{"router_score": "sigmoid", "normalize_top_k": false, "dataset": "wikipedia_en"}
Below are experts of layer 5 (counted from 0) of a mixture-of-experts language model. Rows are named router (the router's row for the expert), up (a neuron's input weights, with its number), down (a neuron's output weights, with its number) and show model dimensions 0-191. Each number is 500 + 25 x the weight over its row's rms, rounded and kept within 0 to 999. Numbers have three digits each.
After each expert's rows: "comes after" lists some tokens at least twice as common just before its tokens as in all text. This comes from a sample of Wikipedia text that the model never trained on. Tokens count by the router's weight.

# expert 3
router:511513503450506501516477514474525433504528471471471532532520487506475509500476457482487530501453490480490526513511471473490519504532485526539509540488555545523461483507503538465483499498469510498472471479508463519470489502511509503458508499486468482507523504478482519480488501469488498466477497520527507511503473522510522503499475525510498536523478463506489503499530507512486442492490459467531503518517489453497531509473520526508496495449491513515510530497492528522453543442522539524479473500533502506563514470493531475465503505537556494504535499476452456527518503498499558488
up26:503514480500468538515510497479508486561476510459482548542499473509539502527488517492544487472480547480496501475503504488490497458502495502485549492505504559502478503474458508552506495475460525496521468499472476497515506480534479519484510514477481488457507518473508526481502526493441518484524526468482548542532475505493565545503476501490505491479542510473511529489461515483500458484513507513459483511471490483493527505490543494496509479523496485500516505513533495503500519492469495553467503503525495445483470497508510520511486506516527493473465440564482540493487514507445545483
down26:509488508456521510464478508503490450489542495469550497490505492476500498511484493460511557496464480480441475486545474536501524501529498519439465507483473500516527515532495480499495486488509508514482497525502490519494449477498483522496510513459514478577476496543525533506513529501470556466498505501494496514515501477430499474499517476496528540540445512487510513485480500470500512438492489501546554519500483554489539494490522526483494540514523541494531461476537445473496506477513498497495499523501516499532484506493501501486527493479498510497504486549484482494495459489491479514
up27:509499460540486487512491500536527541496507500521524522497497533465496480508510527501507506488488501526546498474528476488445503506504500492502502519507499533497463529500475502499502479499496500524488438459457507451488514519489520504524503475500525448543468478517446441518493502525490527516491560481515501475519541456547505517516524499485449508469482446538496506511534461504481512500463514521508479501502552519507518535465489463448487503464518489501500473521528540502475497544455485471473497501484468505502503480533524482509495529525488506536516514482505523485492525480551439535
down27:506495500475492502502505499499509504499500459463547552478491549495476516520490498522468512507500514475517513495494548506494504481458513496483595500458537478512516522478507469526534478490497465489515467524475486551481522491489485520488484497501484480479460543501497479542493496533480467524477495533504475478529508506579476523512483499465518479529517503516466528500500526471490481442546541507509455522473500500462519522503460454502527508488501516504508462501505516519549514513510493548500499514499472524516497520462513524509502528490517519466553470437509486503500493497466547506
up28:499500499497536485528519533525515528491487488551497451504521509491520498491500487492504498520484509493501450468503516503508460506500524448536454488485503518494474496496473462528478436485477478491517464470513519491510497504501528489498475476513516432512507515486546460532515467482517519539509483500493516464483497508486474500536519504512533524530509491518439522483507454508493515514506475529501442466470516428509516491498511500502538550520498528525459518469458501561490510494488547506541468503520519531528471439504495471524499469491511487553507503494500516529522475520521500542
down28:458516516504564521512502514486515477542534522514505503484490491516480487499473487515496496538511437505534505470478505511509496491500479505466544483528503500484502515507522507488502492495500546565468462478482516468472511523503535469505512502540503472472496497484511562512501474502486465536437516503487528494537523533486467474485503476474520475539548516479494416514488486474522506476527494486527506506504503464462546496479495519541492486496544509464502515500557481497524534425467529510498512497539495496496491458501503479482515521508446486501520495522525491518534484498512478469
comes after: " of", " the", " in", " to", " for", " at"

# expert 15
router:499501504502466495522520530488489480506513465499509560497519538504465508477504474499509505499485480516440489526498515480480528455535466514549534539466516537524485499539501512477546501514515521503521478462481500494441517477512504464450468502502492522523483501498493497535481516482474508488530517528502504519499481485542477493497476512506476508445567476498496474494565479499497484489507471480531440508540522420526527503488504497504497516479515504501527528488506515482465532488514513522535493470492505511497559460437481454495521495500531512492520514470508474547468481502491515505
up36:472506505496507492537501494515487524555469528514510508438537498487469536505454484524505503518507523485485545526506449512503478517480534535465537465528455502504497500506509523482493528491501515482507450503537518513499508476502479489436504507560517470514499498490535472505543499512504502480503492503534505518520530504475486468467501478528459519502469481494494508488464474522494525496500499484476513527573469508481533479456464480463526504502494502487486503530490548515501554506539506486512479456520478472529537488454488528495463490467524478501520427505538497502490484464508505544
down36:508536511451496493527542542508547501568528496527504471478477541478505481516522473481491511502471507523482506494511516486502532545516504520499487488513548479507508577519510488555510521543539510530498512524531517500463478482482502485540482494489487491551481564505510516504526450482508480534515473444545506456472529503537522486531509494524537487566480533516448484494485510491487494499500474496482493495526481468489544542514488501491498528509468500518522471505533496477491504512468490471496465457483517480500513519487512525498495459466507493476506503509469507516485498525462464502
up37:502496500499499491523550525525478485501485562476520546475533519517555525491500542506493500472479540483483543467542500453477496462456498507469446509515452508508481510490537493460490499530489492507501500508501539537514506521432465478516478500499499519520488526481500486513487527548500482468510505461519534520522542488533442522500489458530494499499516449501558450502486496486513543502504514503508493509493478513487478492485466479496447459554493487540489476515522495548525464500510502519454500520462462525487512506523516514516490485507508482500465505483464500492480501491496507528
down37:490484491517472468483509521494506512521502484509470520447513522472487512499495529464474527519501519491473465451479504481519520470510519512565536512475472504490511495516481524487478486495490557485471493534557489517496503499528521553465512496521491507524485466516502466515510481502518508507504517550470495479472492464549471505468488529467498502474500513463509491503532498556518515486489512540497489530530451561511495521435485498493511522466500527509493508547518496536486456529495492534448493476507481460461498562498503505501474497513497566485505512473480451475499469514470486504
up38:517487482498488501473474484507503486508490567518473507501493450503498455515508498467489516504467482497500478526489479518528531499506490473530512501492516476489457510530484527529483486521462496485490520496519507521502517512505502530487544503514460513529513510522488474500522482491469478541499521502486504521468559488525466506497534450549529520495498435440477498492481464500479497496522487519459495519532501487520531430506477465495514491503521506510445531553510513538496514500548484513526514484518484534500526498526458494475461563523504493489440498464510489467518506454511551545
down38:504487540456470508500513455514516490484499494481516548484482477466507506514498448499475469515483513501483493480512491536499550477507508459495460540447513492513513457480482519506528499533457464475512491486515470490490476485514554512497488498514528549492525520501497559508498492454481456476499487506522547502496480521460504499519523458547502476480540494511527504513455446541515538494527511498508497516541542513529496481519468500503487523478512517516490490518488481521477518497521510489448530522503462515536491514487539539520520538466446515499468532521469511508526446498507495539
comes after: " ", " G", " P", " C", " Mc", "|"

# expert 2
router:546530495498478476511513520496515476511486475488492502512500483496510512473521451462466529482470503501482529492513480492456518454538513498520478562475519524536462507505537497486513510532466505492457474466492475496459474518515499499465502477465452488505502489488472513447495545497529490463511492503481525496493532523538495476514478499543520518511511467495495509506497513479490478493492479479513463518516505481476549500477567491527507506464492524492486543498520459522479538451489540506471474508531528484563547467471535497515525528517579493469520510506476498503487518492456500483
up23:498576473503483505514479539487494494509474530507500489488504470567485485471481512486511500495470473501508548539566532510494472495474437493474476493516524426528500526475485492507496482527514504498499484505454483497486509530478488486463469500476521512524496497490493503467501486460490484483531488554500502478510500432489499532519459499518533542561510502471548514486506517553498498501538524494488503492459552502508497500514512516498467495489464493463494500524556461483497499489533497461507499504511493482552488537501528474515497476497556476489525506485463535506498490500509507509
down23:502460505567531502554506492513409479509526495499480490486516488523435480479462476538540524528489521519486511490526474498494477495495517550495499480502508511501486533487528539487492522513521504508490506536488514486472490558524529510477479485505502499511582495505450484519503479490538460458501524502484543507501481547516484505469486496458485497499478497485501473540542555502491500514529534488464516531545468489509524530479473489491508499512490489483500494488450441464475522479501499490479497499477473506471471505520498507496513527501483473492507513483455503545522475499482531477
up24:493541455496494502429502509478467459493528495523456497534527466524480500500510481485508499485497516501467511460483490521489538494484504495563483492502517494517504516498477499513508484436500545528488437493487473451473499528529535537533487501493485511422493543536491493484502546478523479513544548513522491503470501492500510480531530510502533463498514522505505521479502498483501466557509436503497500440505479514513485485506512505518483505508501499535494525473482524512467489468506448513499515485499508512483494490491508520500498490560554476491528519472468515528504489495519504563
down24:460523468474498503496494480512485493521536498452504447499534551523498508477515485503506554481466450471505457507519522488493498478503481511518498514527514512500505520522497517487536495520483546564473490500508458494507499502480492490536472472487502528497485526452450539525499515501482511461456480455537493472504476484514516516465512497502534495512537533543500528522480512481486417506488493510504503481501500545460499476497488507520508503511500485498484478507493516511491508530482470531497531510515466498469505475519508505460518631494498480489489500478519519467486523529497513509
up25:488480540492499506483524466520510508513510501441509506488486494503508491514502485475516487498455534519532487497497501485501512533502457481523520524499496502548526524485489523520488500485473548505517484498496435500527499498471538503505519522514502495497483505527493453512523569527483499486489504480517517588506503496501538508453520509515481461498429512540488522523510530502483493489486499467457455511500508495503525483445513477507503431492518500471441496511474518498501552525534501528466495464490473502524486449532568496477510467521481478510505493503494446477536527495523505491
down25:529522533467503512494542512436493495496493488524530536489501493494511499498491509480528419474502499512488501496548456511525490498561501492465499520502486562558525507474516511516473518559501480530529509505500467459468517508480499498486485525497505471525490503481454488511540494495501489515463471510493494467493491500495487507513430498518495502514493495459520483485514500491510481479505502489542550487492559507523515489508468484444510508523525493561508511455487491520525496512514480491508495499550531541523516487508533464507445467482495575478502502489527485495510462478483513517
comes after: " ", " a", " (", "–", " as", " is"

# expert 5
router:520541513464502504468475524459534489492521469523506517535503507450475529513539478501539516501471469524476517507509476472506518481514485523526499538489539526501462502465501507473530508486477497477487469474459493525492512500508536465511494542508485491520533502465476515474450532470498483475524455542469498468508530488533475539495490515528473506492517524543495505463520495470476465489542450489521465471526502462459542515490520499514495540504489517494495529497516468492488524473504575529473486502515516485529536468463501469487513525490573514492520496529514472515492513490459495474
up32:497501513503509456499506428488486532542454485548501512531512503469476523473502517531497523502472491468501484495467520490540529505529478531559510502517497543512482485501513475480527525500543493489512473459504534549518523471498498488529471481502522496478517517503488480502473511522496557532479473502475509524471466526509470493497497512495486471478500482465509488497521492558438474499498483500542527495509544489532506435489510485505495487514548454500504533514498477480434484535500527494465473465504499501477455469481519500526509511484513500492514528519444492509568494483498532513
down32:500502467504492508461528530502518482488533518499501502501542507549485495522473526486512532496485491486490481507515524521467475492496508487501490501496458515530507529500486539499457456481462512491464493483494504467514495519533560508417525502486473511515519441497500495488520483523483503463514554504551476521461519484501523487491508521499485475532500495533497518537482471473549529490515510542452495504475469533498486579461476527518524508493474519484501564479510491548548484468515447509538525503505463492509500507486474523459450496504467509491493500533489523497494509469505493508
up33:464467513538519435522459496509457507491499503491497528516513498504500427496511531484533472518490520514491506485509499458506513537457512499515461501435482490517475486504509536496534518499497499440498480455513483497472505553507513523540533492511520501512485493534489496460458515559498501508523502507468516498524519489528474482481494458506467510551459468454529505489539462495501472523504495523545471525526518506520520495536551474504507477500482465479494454517506501502495507512527539499533483546499515510505500482497468496486461469537515461463526545499518515486483542509500487503
down33:523500515518511486492532518461531476496509479498535509502497500500553511480506489474508495538461492534487508501522516531481493492475515484515525497502434561504496504474510480522479497516507488571458470536506494543499519496493512475503466508524465467454511478497512490501525483479524518465478460468492515461477492473553519517495547494552500478469475496487514507504497559491498506507482494530538471471500499500432524494451455489499481542497530515488491530477527508479498511504498486533494465545459541486500453525490475493558516500443495549495506509478493534497516474497501469488
up34:481497568466487495476486490482495510499528473526514539505495507501500532508486413495524479484507549512496496545518487492560504491516506459531525474499456542493491508493479504552460506505513497501479486500460488487512512522508496506509543546511497499484502563480473497524500528503461503485485505461496532498486551483495443511492445538500515499486547481525447468497483521490485503512495441499505506501494495515488505469532524504495490435509450506539494492463498515496520499505503503506501507492482536566476517524486515502460508488535461510485479473525467506501534499532471536482
down34:486465566512461513518495482490467493511450496497500478491497501499456485446511516501470511489479476510529518497539487499506515513502520529482533478509492562462515506471508533508490489476518510491470543529498514506470571481501476536465495477477509487446501474522489514472483514526437489482475506495512517552493526535486482498465551501533535499501518567520523479498514547496493502515530497494565487533491465526507504535536492478497490516497494489526491446513486511514482476524510492540521472497499530503511442499501518526473520480513538494523460473468502493483484444498498499483
comes after: " |", "|", ";", " in", " January", ":"

# expert 10
router:531539531464501532498514528427505475527508492522486513538532489449504528529514512480481496493466466495445503479477491451525513534525498511531511530468511522508489513506465519496505509490488476500487440465489494475471449505516529497490493515479499489536546506481476527475498509475513462461514500506467470522509515484519521519530489482519494491516504475529509476491526490503481437502530482483529471513528499447482521517462540507502489521509501480501509519514531501481491501452524538510478483497527510496523538472488513465503500501526588522491518529459489491516468537511442542479
up41:505487555526460522508522530483491496471500496513500483509510471450486485552526499532494518537501496523479520461489492542459530504518478546498497499462509501487457441501512540493502496565503510470463495516486487523498438511504525503496465531548480486485503498509520466510486477491501505535483489481490484525540491530501488522489494521506494463482497476534487486451567532483453520480447494553526487485521495513482488492458540501490496518503476504487476493550507542513509506463506452519508543496497500514475498499487509485501464456486524524539534505509459468530539507494497518461
down41:517491516527529552512507405497489524548499518533502529537518476479505511512500498471446462493537532490525537498470471490493540505500561488496497463504512469521514497517484426504498523505515499504515498534466501470499519517543481492451532492486493486522504505474521513516496501479512487482527482491505521490505511518501510499525518470469481543510534501488506524534541505507491521487488485556515433439493497486534499512480479503478501510516547523493452505506506489487523509486503490491506477483499501493539513491482504539494557511507491505492518491574525557540465496534484509514
up42:462569481504473505491462527528501493493498504549526489506463500512512497576478531515489503531509502486503515527499477508541476478492520460509504531518491494461478511476492483507509544509476481518513500523542494492515507513494544514553502488489535535430534488493540482522471502484478476495468478506512500481486500464501456467559484518521497511503448529528532525499462510461529539503526519524531493490504495486479478498513521513479525497478535490448464502487530501475489505487489481455527494495554492467439515530446484487510502473448508516475480502527532508491508483478470508493
down42:524449520477530485493499506491490499537500509539447490551536507522492528455517455484484503470497482519511506513513474494482498512547493534504480455501518510517490479501504486550465495490565511496463494494467479506477518554489452498488483534496445493496538499483477468543498517507526471491476544459500500541504513477513504508493475512464468499442454506513456482492551449506512450515502470500471483496480530481498478525496512491493457533505504500502542512508514455507515479485522528532476557522450532526523479470501474494496482484496473489491518503460500517518469525510518491505
up43:473472480478495512508498505515475499498510518496500504559516466535519475494463505522552468515504490498461501499449497488527494504520505501484527482516467499500519558518505495472471521479475521510464480481503425490476499485522470501484528567527469512503495506515465501500491518460539509431533498511508490491541499469495496526490497549503521449496485512459467499496555502464501528517491511490585491560497501499492539512486494542524504535491510521479499475498511506512478494449493518529519461476500497492468493518496514503517503508521560494500472486486468540493509536508449465489
down43:537514515513503507501512487500496540545485510523544491450490524457497497499474487461469471496495499511514460502529467514505519453505465510487510514510489506526512501538484497499473504508523473504493461493532530447527480545483530450470466480497487453520508553519531479510495478492476487552490517492486509464497476478481511476505463492472512519514496497510563483500430481497514487498483456498472499466500485518434503512483496468461475468503551492525527524517493530493526496510503483505480565569490510516538542503498527519516501548515479503475508493494516459497456505489528520499
comes after: " |\n", "0", ")", "1", "2", "3"

# expert 1
router:520538526499524517510474517469509492514530484510473493534488508452505496512489524488543483522467471497453517525503489476504470508487535518523503543510555540517472477488506538447501495500488479474486456450478503521493489495522508491492476501491484484530520486527460493457491548456509482461525504515500497479449521501510487518519487517529498530485487510521513456456533497510473442493487470513533506486538522488458542509464494510526486540511526505482505526490523481478503540476507545504470490503544498501510522488473522458482493516504597503496507522518504452528480522480451517500
up18:494482493484501538487509482504521517512525522493510512528513507480530509529477520471481517534528492493454475507452537465484484521474533480530511520509507500523480472500503506505545463496499463511502499453498465511464511489589501469508542509484485500505501506484518498487488564451529486517505509495502456529437505518461496492485499483499502518492510475483487502444521506483530472511524493481509485505538492450536451499495510513531480534551520514501503484459486531438493498490470470510519522508495554499527511505499491440498492498485535527465544500501464505510487573471497527482
down18:494475521539445527509490469486468532531479537483503540495469485453497489526513473507500476523483490502469527480497486519535460556477505490508509482464504509452521540546518509524480478485473464479502513566482495499503482485448506504524532536498510468517528529500516523561521515520479517462499529502489536515529508523506501471481475471496492512528523497466499496494502475477521519513521517497511526468497488489466507500548463475504508548519459504532509457488449500544487478513559520491478534506522475527477502497480512501539526558530481485527471499478474484465479499474469497511
up19:532538499515500502497474542512499465530509507496439520486480494547491495503507497493496519520489492568480464582491521502524437497546505501481482499526517496473500493483490505503495536539461523492494482487504510519510474522468512519475504472488492518498525532502550491461440536513491475494478519477472516514490506498496532495503515504514487463527496510506512506506488506527499535477518490491519499525520503543501499484479565456529493519543502451496435498549478469494490495448502513475448475507505480466532538498512515522433507501498525498441492497466505482505448505483502507503
down19:511499519504496510479500439489513492456494447526464467475499452505505518507509478545485461509488508473515469520505474543504469499522537494497478509430514497515517455537478472515528481518494519547467521506513509442496487476518506482491549499472489504520469463476463515522525453478502502501522523530534454482485515524506476490499485467510558523490543528515500510516497489506515542520465508559508500458485452498477463507530462502501533505464518502552565515487517470533466492493495501486473506503533509499499461517520505462448514496500510498519495498501505500522487536518485495500
up20:504494478509493539458463518482500473492506493523502536462477502492534493555454475495495478553530520544483494525507482538506525495494521485480534512491507539510501474549507501452525493499502495505439524525510498460487489474457486434504555465448462505545560488527499517524534527489531518502458478480456514498490484472508486462478488494482480481491520493523501499521501465501524504493545526554497520543501512513524497484526473502528506483472521500513446498469501509524482477531495467482513500469486495477504489567467505498504502522498476524510522506486526469523494503481460514529
down20:481478516513494499516497484483502538499468490474500439500493488548499472500589454504461496468532525509462506478501455484493556443516508467510535509473454436506465528501514529535499501492500501545504493473501500535525507469492501463494460494533484518506488511520503472512513504437482467536548479497546520477516435507516541492511495479517504492497535473499500495488500552494497528512475513492504499488536550510510513479479503476457489492499497521520491520516482481545498501506505509468501489520531452523488486510478516455470507493534502539490481522518492505480530450498496497510
comes after: "\n", " |\n", ")\n", ".\n", "1", "0"

# expert 14
router:526527508470506535485518493461512472525494471473477531544498491468506502552520509470510518479478480529460481491503497491472514509479524506488510503497532514492491476476485493473518469505454513476484467472477501519521499471534534477488471530498507471546554507483478476468470540473523460477528477504485511500436486514526481533485472490495538511509508528544525471505534490518469469478541448479533462508528493478474535520469537478532547517470501488500486507475542504520522522485503528515509512509504497480547504477474531480495506503543596510507518498461484487516483526495514507477
up29:478489529474517498514513531465490474522518491510519517501534492516498502479508490527505485484486514536478499524536502494483499480464570522498525492496477500516501471501502529441499505495514500456494492500530508487498457540502464493427452521524509545545521484502443474470460521453461500486503451504525472506488519535542460482479517478515524488488521514517520536539501523571507494458529492487438519517480495541499539525490503495496527497462504531517496502500473500540522520525502500470503521488551488505513500470547498494505497472495506481487524503460479499449470454484502522484
down29:470481477470482523507511504556508455448465498474509514528496491495495481486550510526467500514490495531459510495516481468518505499504507494539498498496472517548533453505480490495477460469477494485500480523494522508501506526497512503514477499513522441474529468450514515526498468502518496553491517493514500551503509535501528479499491471529536466529493494578529517516521528486522478486497498572496505478518474491473468499560484445556543505505511486495456500521489516514513497481473504512457507516501504552482447489466496490485519532547504488482485473508501495490530536465484502508
up30:496453487434493552490478516492486471495482497473500509513493507511493497522462462467524507501473501494496464522519494499490504525518500508471519438501494508500470534500515528504531491496506523433518480478503500499518466506501486467534467529502530538468536506491502570499473507525495497472528537508494530521533523492528565511502483473496548507456556514492483494515465563467503500540537505477466471462449473465470498532511513495514490445531536519482512520495552478493542534493504460491490510487523511533550481482483500489485483495511507483480501493474524494485496513511502515471
down30:479500467507480519565503498511503480551498483536486502481484478542470469481507505474503561515497507491510541503561508514480526458473476530528467550500463438536523519492500470558504527486499490479493533498511459521520462495504489500528524500490514538483521524468490522467510512490517479498518493461496509502465478512464502509489475506457535490517431523498540497495519476505519475485508475548497501512546502467487546526551518497425498489492500465537510503504462489538492506491541458502518489515482507486530503501498475490473486512500477500501499476468494508459533490472523514493
up31:492527515500505500470449506497504492500549489504413522472474512486480473503483499507525498521499500532470505505481508493526515475484498528455491509457479521495517465501489487485513537481480510465499540482488470506506498517478531494536496527515533531511511504431479465550499475458488521515535517508504472568482469535501466502455519479448550534505466443505504506547487513508559488503460500501512486516500515498542493478479496495507542519500473513527540490489462515517520506519514475533497580473509524503496528502492511519492477515508507480478523490515497512465486479478524502455
down31:538494515516500545469500525513505490493516445463468524556468523481501471498466471514494488484535514478496501459478507494479449515486536492481465430469501513520527528503497446473492479547496503546480467474488526475483528480479517509452510488456510469522508501508528568484492502509509494472519516482493523492463513533531476521487489504478529503484506508483516512498524502521484508492536500473495487523500480474488486516489510519550523482522514496482468473502483502468551544514549506509488487501476486544541484498481504495562518512503490545543539475464467517530552501520513510528
comes after: "-", "\n", ":", ")\n", " (", "\n\n"

# expert 4
router:473531504437465528509486529458491461530511498519513494513489505495500508533476508485519511498480516533442536503548476459471500511535524491512533522461525550485500509510526504492502518502487476512442468514505479517452532497563527468455514512454518478489540502486487524494520541497512471493546471503502472533515493500507519525507522512483465512480523504473471517465534470500480491512555492470525470481512502485465532482481513494494498480527506498487500501508526450502480574487503588510514456491528527487519510495467505502511503497486541500454504501496487491509483485517529515486
up20:489537489505489465500546500528537505521489504524528550507520459505472517494451547500498508512496487549500505495514484472499497518493515500556509513512518486519453521504526510502490498522433494463485468522478469498468533546521509453503481490489478500490501481472504462516495520472498499500531480471477498474517454482520482542481475536462512460518544507521467515502458515529516480491507535507497533513520496488495469507486496445515538478568454521492521452481534488500503526507523543552470451474474505498475491481490553473499506478486530506488524496498524497551480482483479481516
down20:526507474500504493515503512512486449505475531519444496494535544512526506515503537535505539509478472473470494517489474520463506494507504483502542497490481495463490493498517530517473486485510506529550470517530460483510485463466511478483546494442489483501483490477474505484508503481493523509499506463496495500474512509479501550516504511560450488504512508504508478512529517514505520535557527425507540544477469499489498510514492464522467484501452494523482523497524474459483488515482515540560478494501493494524489554535495461563511472445472520508517498518533503459500485481502525530
up21:466528529441459516491535475422453513499555503505508506496481526522495485510454530504499508516506492541505507485463520535486479507501485545538513540489481496523466471555424528499513542461486482523530478453524483491489488506501497480493515502455517508539490517505495466483511475496477514491506480468486491479562483495488473524487491493487489477505510500520472482538478497525528491536524495485511525466456541499492519500488508567525548510482513528507556536477505535485520539494476515498490500499445523499506483462470489511509480479486527486498493469519500479501501515519521493491
down21:471488493551536513552526499470496522535543480500516475511483535516458528535486499541523501489472521528554516511499443453464478498469509483482505489501485557560505472507493492516498481480502496478467498499501523445489470484545479473546512509463558498498509484464494470549489458517501490476505512488540490536484533510502510476482536482519507478492480546500486486515507506515516471459482501486457522501513490541530522513451493507523485503529539519520509473508499480496451444502479516510508472511522525486455456491496521486521537531494520463479504490467497495488487516492491529488
up22:488519487485509499477514486494534465499502495504520524515512494476475492477503478486505502504518522492488501473528442514523534507530508471511547439481510492519475500514498495497498469496461494518461501543482533486514498505499515498500450486470535516499464514515519485494542512492480490483507551498511506541454533541561545547470497490509463497545490482502489491496529498476444507513572470492501466421534523441522518492488490508466522504510486502461499450432494484494510535526479524475496501541520515479516523502504515510524501471499521529473464510460535540508482502499498524497
down22:490521518471474489460490478534530491496507473499495520493440463502470480489513490473547555480452553482531527508486487496503516504510554500474488487476478538542546464525495507464495526486465503540486490509499485487506515461512501524523503520510511493529501495497513525492494512485473457514522483517471485446547491481487463519496488519509497516493486471481540484519488511485553493490509537531510498501464491523499501508532505484493492490471470486487548484532497555507489469432531476479471509473520496555533487485492492540526505506462541506506490439477513499488489495493450568507
comes after: " |", ".", ".\n\n", "==", ";", " \""

# expert 7
router:514538483460478490508492519469530456519493510508503522522489505503511481501489485451522520510486491512481553499500475515483528502547489543523485539477535542534474504510501543504527519475510469516491462483479488523466484486535496509473514505459468462507487530524506516494459515444459479494547481523503528500501483520513475489522500502545485506457542459507460487476507519494463490510467492524518450526494464454497523506507506499519490512504480521489514547470527502480484526478529556493488510491526528516520539474488502480491493447577546504490491480489463450532473476485473511484
up53:464503479486481495509538544499510500471515506489505482504515499521508518449503515506462540525476503504437513538490496473506529501451483492495504531511498450497473493462480492477501537529509499563490491536528489512457522502506495436503454488474526554482510496498554518494497445501450511481537523494532471542459526527525523491476444511513499552507441507506508506506525493529454473523518497510485489539483496499545490533529498493477507504504479495511510521422535516465460491515542507490509477509502473539519512506502529490498505475503496459524512511486478489485513501517493483500
down53:468511477454490480481501515524520539485485505524509501501494503517511458417547489486511491530502496511506491462491477524455456465480467527498500464476496580533490528532529503517503516542500450496492543538499522531553501505495466511530500502460498521508495495484523515486501526453524498513518490494497468545533515504512473516473478523538470497452444540513503519469490579497492463522501507510480480490493493504458483454495507471511533504515528499512518509531486526493503504520502516455512501508510500473472498485513484501548493549483500518506494514543484496499475477497486495550
up54:494501487501512512530480558511474543493500487518546431477501513505504561491500527546484472480501539547470502462497500489562502502500496504524494525460513496461500496527488485517487507495509507521483547533507533506431464553488525493508529500479520500500483533540480503506514506520486483474473496482486521478503467500500518484488473509518444480503519488493502581496476478497460505479514512501498528545503531500540489502477513462509473452496502459452510498510497528506500528516474492526526508478490524490454497507500432490507501507487546467462516461468495499498499463492529531484
down54:528509481508576510553479509499492533532501468563504525467481561481479490491513482423509526506501555491482500485536522499506501491504491500525503482485471509528479484463500473518527541519514503489489526526516524551446505472552503456491496495496471487497522492493508520463509508473481477499488500515506496505481511526472508530490526460490513514463518498513561511515502525502508516440488474496498515523492489502494535455482537509482491488511547525482493510491456499505524583482494505498502480536511527482504464499504501511500499538505532504465471477523509483542449504505490522547
up55:469523506500513469503562508489505492503500603499493557480498468513501465464493472521517462505504462482492489500495511509521486490458499511500467503482496461502518468553471515481488483500515510497565506485500466465525484482537493470515499530462543488460505525531473479494486520487499533498536505526503508478510498535474490430494506443539530499483507504478506463495496543450514463531531480517538518483533497508523466526496490493537478491478497498523486497492468469533500483553565479489500495516489486498510508516521470493499549520482477505530514483544495493502512516487488478494
down55:529515490505528501471475485496497550510525497498507427451482525525476488483489505475507559518497513474441518501539485507453504533488501514494510521524503534522502481514467495513486505526521514478491483483522521521480496497539500484474519501488499498500502494479497480492486520499475471480483536505486483504549498494528481537538548508538489507505508504503474510513491499488465507453504523490485530591447506557496519501493500516474478504477488502492496517532495555469528509462478567510487468454496500489500469496467530526515481500515479548504501455515481505500419468524538514475
comes after: " ", "201", "200", "202", "199", "–"

# expert 9
router:531555513471516499500484530453515437510527483469494512518525506496486537480489520483480516496460496528471556523509499484506512491535521518510486524512531533526440506527485523479550512458477491478513466517502504471505470502500543471468521530522509504501491546528479516512454509501464461474519477504495496519470505491497500510465483536509494536488556495502473483468519520511522472502517500509488455487513470487501526483433519500516471519492484505483512541498529521488491500478499550522471457499512522514549554491495509462497494458500554497495497474487497443532467487495481546476
up46:524536499474478497506525476477512497549552483494523432471558505475515490469524519520526506495514534499522493503419535585510498488519500497502479542510498490474486424501485503457462487493521500492519497503516540482502502466516457471450496492460566484462489549509517469500489509501475521517494485497455504506514481542523500471548494512452511496509512513500501521442532512502447453499538499500535500518487506492498510526540505460536525489523480498490526494512506468498506518499496529521517500512513511487487517487494495511512465497497504500503477477508513483505485481497462518475
down46:533506480500476538556506520493538501527499496509491491491454505482521532502492500491508478527486508512503531482498502465499488491465548528550507494492472492519499499545517483484481482538486509481478467494491501565465527532499496535500517536481505507538521461464496516524483492500524480472505526508506528469432469467495461495527491468540488504460472500483515462494492511487513554477455494537485570483503468477487523475499527521495473530502539467540466516466469496503523514485482486462495494539544538514498508507514503501441508499489514488514491473500492530462575523515498528482
up47:542487525513435529490476545522500504543489531485510501471481497510463509479489518511483524462503529543480486502516498520504505511515496447497532502485511503507476531463505478511546497496505499459529503474458504470462487522496485525500496491501486482509439496525464535526505544509526466497485494532471520462505488469501508518526487527562506513470497476512516572483474454484448494495535535505531487483500499500430510507522501498462530494479501495510452538501461541487548525521501515488493519518477503517508522499480492471508509483492506494468509459517482554508502458474554469517
down47:518517525489496520502500497446504531450509533498443509473468510505504529528513499496488481459468449501457508493499492510457526530487551496504512487556476474514509499524463466477545499461503479463478470474439515516518482479523529488536462512476497501487514483481527523497491507489484519488487483513537502494517499498504472547565462473479506492527513503500475517488514548545472499469474461464555480527487505489526479556531537505549495523547489459482493483495509512515535511498507465493499498483513527479468472494548488462514481488507495501485490514518530511467471521498475522518
up48:483482492468493538494522494518474505472497557461517492502529464456498499499497475511548501487493525522531519488488469473527502532512500508490503506476443500540486524515534512487539479504497561484454489459490508501523501492484510523470532512455510456493493514473516500467536483512499489471533487528520511522488436487527500464527498499486511457488520501489509496549509518498518549555493456499495480468545495472466478552500478457539447503486517542487474524501520494506521516486484522520503491505488480513511421467467491511495505512567506499493492504515498559519515494488500472504
down48:498587510515520516508489541479512501462483514463496445528490452494467453513530503512527503445488462488500488545506510483470541542475480539482462516518471487506520495514480499442496503516507499502511465488484511503489503515493504486481482521491511527500510470529465519476505499498473504481539506484469536497541485499507505522525492510518513523462564488479512504515530489521489484461508497490475565514500519524504506517492477478468483499494464496507536514487497459512496534511537492467509460552498494537516514508505463546502497540470531516493499514484552569477493473489494474442
comes after: " the", " a", " his", "'s", " The", " their"